Weights of a small mixture-of-experts language model, trained from scratch on English Wikipedia.
Size: 11 layers, vocabulary 8192, 37.6M parameters.
Experts: 160 experts in each of 10 layers, 64 GELU neurons an expert, 8 picks a token, a softmax router.
Training: a variant of Muon for the experts, 6888 steps.
Below are experts of layer 7 (counted from 0) of a mixture-of-experts language model. Rows are named down (a neuron's output weights, with its number) and show model dimensions 0-159. Each number is 128 + 24 x the weight over its row's rms, rounded and kept within 0 to 255. Numbers have three digits each.
Before each expert's rows: "raises" lists some tokens whose logits its average output raises strongly, later layers aside. This comes from a sample of Wikipedia text that the model never trained on.

# expert 9
raises: "=", " to", " campaign", ":", "s", "ique"
down0:136107150146150121151102086129115109135123095116117127101105108135086121108132136168096132156101128138117135127113149132146145177133112110137168103087081149120116120148152140124145127109161122121166118147147146166117119142097099096137136137169106123100075100193116153102113143161109095106097130124137121100094148131128103119164135117148106126156165126159104132102099151177101145144116136109178163134130124122121121165155097128101160087143111193104106148132180112147160094145151136
down1:121154140087110140146085083125113128116138082163177118156125117131127138158117161110108113117122107138153139095127060093122097093104082104164158144163143131102153120119155137124131138141127135146158146147134142086134102131119121142090153138127130150155100108111155110098155116076119149152154122100126104120149106129116166166147148099159108119103100096162172132120159165120161142096127098144116150134139148141164145108096088143071133167120121132150092098147146132125107158102134102
down2:141089123155096127169127119123136114162097110134124101065122107124081116120105170163166128124139132164135153124156104134105110140096082092159134120124128127129119136097069155138147143156130123139135096133119124152155120067140097092139136119102134114113154149119125110136157135116151124160123150155077133141099115111158134169142142115118144174147113115082142151171181129082117141125110113134080177136095158107116151141132141143124152151120122142126162153117173113133112126087117173
down3:130115124163125079111155136128127115136125122097160150123142090153120140135135104096119120111151142105195167136135130118139117110116141183102111074130124160136126112128098150122137165087084162100113149089132089107136116119127152166133130141116159144127136079108121151103067194163116119141147151088124110121155102127122156144121071103113139172140166144118104060121109147128147125169137096142140157116081106107144120153150138137131148144106152128137156122128133129159131134148120123
down4:103150146157151168107130083172130141097111109166161137114121125132161183092121110126108164141134137131109059139127162107112118144112109127125119146122134132070152123127106148126176099145109122155121145151151122110118131143139092122146108102120122142154091120154082096096106168173174132094154137136138119176151114101113139126121192135101115167146136114139101107113099146126108073121145117138108130121129123100160134138139121157137149147112144151094117090178104144147136106110130085
down5:169123147101149152138162154139083146108135121088131130121076137125167107116142151142143131120166091088116155131172142139170112096152123165112127144095100127105099096145118128132138104144154120136137152130153145152099113111152142087152141149103152116124157105120160138127167109162145117130150134121118116157113112128169141085067103157157129144147149145150143143163149137146118101110115097081119136127141150089104147159153156162168161134076082114135139127120139091144127149146168172
down6:156145110142118120119135093160163121175123127119090101152153135112112128119144154154137099088146128154125104135142155125139115161129105152099153137097132119159156143142114151131137129124137079120175107122122135149119160110096129110148145128074093139153129126151093130112120111151117137115120101140128155130134173080146131152113147172160167168127167132137129074093169100132113104112171148082186122102167136113137135102174125131148137133135174098168071116138155160157128106110139121
down7:114170135077126132113159110149136221120144131118126132133147159116148096125143114065113137183128144149144113108104104115139143120149160128153139147149106123124163136132103104123128102137151141127106123167121127143113155135108100133152161102123119115135127096118139138112133118155159131136125174153145121080131114194153104140142120122163143148173103143098116189143142110128070118151101136149131147110131123088117135164094143154089129103200124116135135160150111150119110139112141151
down8:121175097171126078114144104111162116140161111129132129142123122165107072078094141106129154122174131085131132159111129170163169147149126159108074140123150121113128112122106122102151107122153151126140170103098135085119104134109127096143124116132155108103102110149140149132133167105167132136098077103122120116118142179156158155134144153126091117119111097090160147129152101103134112103156126119162121124143109151141161156126134133112106114109129114090143162145157087182130114120105114
down9:149163092134111098162139103149109109132167151144135145141126164194138193128128123116157133114100180069090135164113110129134089098115125101179134120126127106167118114125139137103123141133089133121181088129126130097108144115091123174162194092160167125110113138113129129143136148116130117126117147134175129124126111125124120128132129135108100125099141122153156096154141113143079131131111131143155128096153117101137162150143157156105115092167116145120153116150167129107161152099114124
down10:108112179118116092124107121127108138117137159132128127125122139124137131144084046096097133082157131144153163134132131133120110144096156127104129126126105077112166144134124123137107138151174162148118114068144126146136116124112121122119174132113135110091141155148099142146171114147123122122154124097144152135152086119121118101112186153124084127109106114111136125133074108088134110114168126131119139079105113106142138169156173131132083135114094123182151111117084146108163131108114106
down11:138127132122133120069153166155128097164086147146129116161123078142128174094137119152127152098129122118131074151107139130113134132087104159119128123136131072107135135115119174106127155141138102110078138143104119112121128134123149117139067114164117098137101167125115161114121136118096131166176095118114097134101135114118105117090115123135179143092155119164109129116143079132116110121152125152151129059127146172144132127085090079117135132123097133120136128128134140139172099124138152

# expert 117
raises: "iga", "ing", "s", "ed", "th"
down0:100122165160152142182148111116102092113134091136167188089153131109100137085128135150106093146096150125067106117146151093149131159112135080149107125112148140164161114145119194121117106094108166130113144119141107101091102142125136087112139144099131099103106143164130146119123113152143121129147126119112144119119150135098177104120150133137111162086151085143145151150152170122100141115127130134128115112147121146153078144125132119113101141116135122124118107133134064131115099113173138
down1:097121158114097130148080113106153117129169074150090116064127112163123105103105139096156118134133102097187128146124176125127122120177115153149147170134160122116111086129142142133115139120144157190116098129142115112143143124168137137146167154165128097135140092164126144100126120090148124113099134165114107140123118126134126079166115101126158088130097122154095099123143167141115141156132089164156115189133107113094121138155137117139141137124109113148118101121119140120130103160125147
down2:158161131127067142113171110135106176159146099125136132105115166131124110116132109138152127093169152149122135142170176161171117095148148137135114121147083162138123139111135092132130111140157148132123164092136107146141120155096126164105059105113131109115132111106131094155125163181141152164097160145110110162117116074179101130139113116124147157143093165181101124159138105103126112116133147096098139121129134119093128125157154138151139153139098106124145141132161126145146139108133130
down3:173146142111088119149133120142118109119161123089144114153125086129085137153133117122124152097108147127140148144146150128164144122100092118144097143120079155100124115132131165141118112070160156137116173141122155122119168124118101072119143104146148129114161157098135155118153160143126101078126105173106156114097157132137107127141079101137131106112127143130144103128132148134149137154171109105160170159159075144114135151103156159139108149157103120105115182141104129125098167157100147
down4:131078111116167103093134112125127099142117086122112129129108152114173162105124125155122120144144132123106137132089175129149115144113130124117165114113048121118127138144171160120118139131143112102119118114108134136108158137148140146134186100116124121121146145081180148151133130099159148111147126121110083121161177126113135126122096144121124120172188110124145126180098121146144086095120172116135116126130154104115155152104117118133106163114146171125176138116131101152134150082167086
down5:128158117149150144140105159107116155146159111117132130119114132091161145142156137128092168108112112202136120114155151178126141140130104154085072111119120139133155144116100112057177148165105077115164113152079152139106161159117103135141110123124143172092096140144146127122098085090111097154104144137135095090186137119107125134115111121133138129114144117119116142144148134115125101164097146105121147136162107111155113118137114149101128101153156119116117077153134152129149120132133128
down6:131113138138119124135089132110131117133117130146143144117120101110199158096106114119093132129119124121108164140145119107129130146159109104119107158120111189179142121133123121134140138178190115133121127073154133128115143111121135114126128120087119129102085108107147133094167122101133137160130133196144109139107110146091094155120085128084120164111080120095121130122114089114106168096105098154146123164133117105126093108089158112125093131149123148152110155142139100153147145185130159
down7:130160128168142145125144140153132137139161137133134129107149113101162146185148126136111140132123111117103128153134188146137136128118113086112128094152127145170187153104151145149117163172075139122112173162096110122128143134151104091090105126131112123103122141108143138091105115109119115145115148059125113181140099071131120095138129153100137127134139124138132146102097149138177166119096123139090134113096139105122118100105081162103143134128091130138164147093142108105124120083123103
down8:160169139141109140109111140135165120097077094152106110156173113113099117135145100139179119097123128162078139120122119136167171106134146089132130136143139097135148176103133141146153160105138119138106163092133152145099124111149104174121136123087132137118131085075107132143133092127132140119122098136172154152169099090167135135124144131099143114112126146087131152156090112155142089124145142114127122153153141124124144075103105134154175161156156133135145115113110097086135100133120111
down9:161117143135135108132089144111143120122159100127161135103094169189153145137118138094091160150120164109134121109130182150141141102099158132094110137153155126160096164103165130139118096131141082158143126111134138139102150150121154143119136144135136127129144145113138127135120141111149107130075122132159164129099160149182157135130130128183166173117137080106103117145123133130098162128107163115170152152141111145119111118151115101077149124146142084103097103110133136083147127112072121
down10:114121123132159126105142132108119146155155172070151097090135099146144126169091148179204165075148159165120130096099107094113097154115137111147139159101100092128131129137117139109126127098147094094128149150108110121104138122101102148088175147124133112134113144127114122097149084135117135138102103135139136120123098154161104133122119081129093144121080113135129142103118118096114111073134132094137132134092120133125107165096139109117128119105138158143101096085104100114150126095140132
down11:115091116087123126095129069151154134144099156134143147116121105100143108111129136079120143137122127100158111140153106178124138161128157151150176117117128128159137102125100160164100157111130156118138142131178155096114128126119072142096125140130096096144124151129126142130152130113125138142119083138160114122109130100086150180079160117117155109131168091132100068125125128090107143149114167086128155135128138110157077134114134112118154111110147155154121116146102111146140154092134077

# expert 27
raises: " =", " and", " in", " to", ",", "."
down0:141160095120108136096143080122137120123152136159114156122114111117106169143107116121151150144149125119105125111120139081135138112125084130136134115108155134172104130110106136137119148129133154101142121144108104178078128103156137108154122127068178138124126116110137120130146142133095091064137138120176157129130143136127183166108088175124095109158120165113127122102133155129143090137108144204154114137089129095147146109129157107094129140153163124094132118142158141120145124070135103
down1:112114182108145144150123127106078132176106103103134143095087144147135110110128133135093112094151134147154169128106158144140175125114132133142104125138149108177105176117114123059117128130127098121147136154155137137161130155123112129110080114133090151116132170116145152106093105081130127129114135137130073145127141099119099131088089148160120173160120119120123123146111136136149123090157102129120121167138146081146090130154137114146131082128122134130102099082120090139148145158137176
down2:113108120153150203144119081129138111126080128142152148147135137134163155165161131129097137140169141126127106140116094179089109115154137120132146135092127135164156123213121090147137140189133148108151121123125109073126145138115119152142095104145123120086136162116128131145165148177163158133107110113129100124126154153158107135112119127141143136132143091118126087134169097124110141122129116101122109121104140142142157132126132132130147140126172150120085098146196139113146155127158128
down3:119138109137101124080141156137121158157140106135128141144135121143107136129124114115092142129135113139132158129144112115124118122158123107129121124121115115108130100131100136083097086095153110149068107096090158125148120144092124136131145132124112120074058148151137155126113098137132080100144102112130107131150148114102148162156113141098115142164150151130085123147134128113122124189090106158157122117054128125104103134080137148067105176130137155149156082103084130129114142088133133
down4:124142154128125093099133125137166160160123182095166148170163140136110107098112138115124151094109146134109184099144165139150132106166085166146104104082100159149098102143106135122169129164125110113097165118153110131129146070101133129146132117107136117069126109136105109141122149095120138131127159150116110093125086105136156114133140122081150117155134133101139108117105132103119136142137115098123126134128163145145103167135118146149117131132159166121160124085133105114121056111147092
down5:140144150104126128158119162158133093146112113113087101149096102118126068133132090174134145132104145124097113136173087142106095123098165160139126121157112168167129138089133126166116106151101096107121122146165149162110152099135111112147045137147124080101126142143095117076102125143100109114139184138146107120153109148132135154095111132126140118138093126125118143156151138166120115137139118133134120125100139114139099116129118125086139137142112173109149078126114129159147113091166103
down6:129138108144092141142127143108094114112107129134095174108155134132126153123126127140127129136141149124094129140130112127161152149137164135190152116154149121105081142157139122118129093099105144151121117116102162107146125116155109136118131107076128171092128108086138147176131118156090115147087145111134135113112126087140141075128122112109118167164093174151153127157106137124144100164121123136131117073158116136097119164121140136171149159129115141117200100139126061123128156090092132
down7:143138113145100108116134168118143096130126131126139126139107140141137160173086118133122112138101159150124107111168163169132095112084147147129135122132153107119146144147111138147121127140105141122102115158132100165112153084149134100155116111142121101074133177104096143104169128167064152097123085093123158122106135108153101150087120164106127113113157165126163123139137129105109108185147108116066162099122146131157112104131137134105156159158135098136131165094132154148081135129107110
down8:150108147181088153104093161105102116122091114144144135129165143124123147130135123125123130144177109086101131121082147125092116114108115111143106071174139062107128129117116127108123134123116176136147105136112138133093156138156122103093096113104150133084157132139149195135077150146137141147159154131125147158131164151167135123065105125146120077146119134147128132140133160124085110132136110118131089123120112091127150134125133119129138174090121121131140140121110111089139165091123114
down9:125092118145127175151138108129145109105123161131112142153125100146103127134144132117123137161152117122139139137163108104101140130114109131148158145142150131164150121128098189149096138135136110093113108143101138128157134140088137141157172139116103153115141078134125160162108107109157181187135085144177109105127122113136164097117134094164135129147146116117135135114117163126078098120141110140131163159118165193116117152164096101130166086093174137098153096136160137142109137161139119
down10:163107147113097132098097098128128155120140104099116103101135117160104145132139109157132164122131102120122103080130156098072120117145148095133119137100121127095114131105143124108106131121096116153169137167084178115160147143131127133146124118133177123127138132116113150096161130105139095082118118059092185118133175121115122137167139106136110103166132184107154113164117102129151150148089132108144133131103166138149165112121110167093134134156116126131152138100163112115136095151164112
down11:119129128162133115107134149122125145114077118128125138148129124134171146129145135123139147113083132155137132112125076143136114164139131141154165113146115089133140124153120160098158125117056148102109148125141086107101128092132108148108085113094115121124094088095129130136139179169166103131115108110113113133130120116074137138113088181112091155080103170150156136067122154125122145112117147140131128178147147149133135119137157079158140123158111126106134159104156116150078093130116134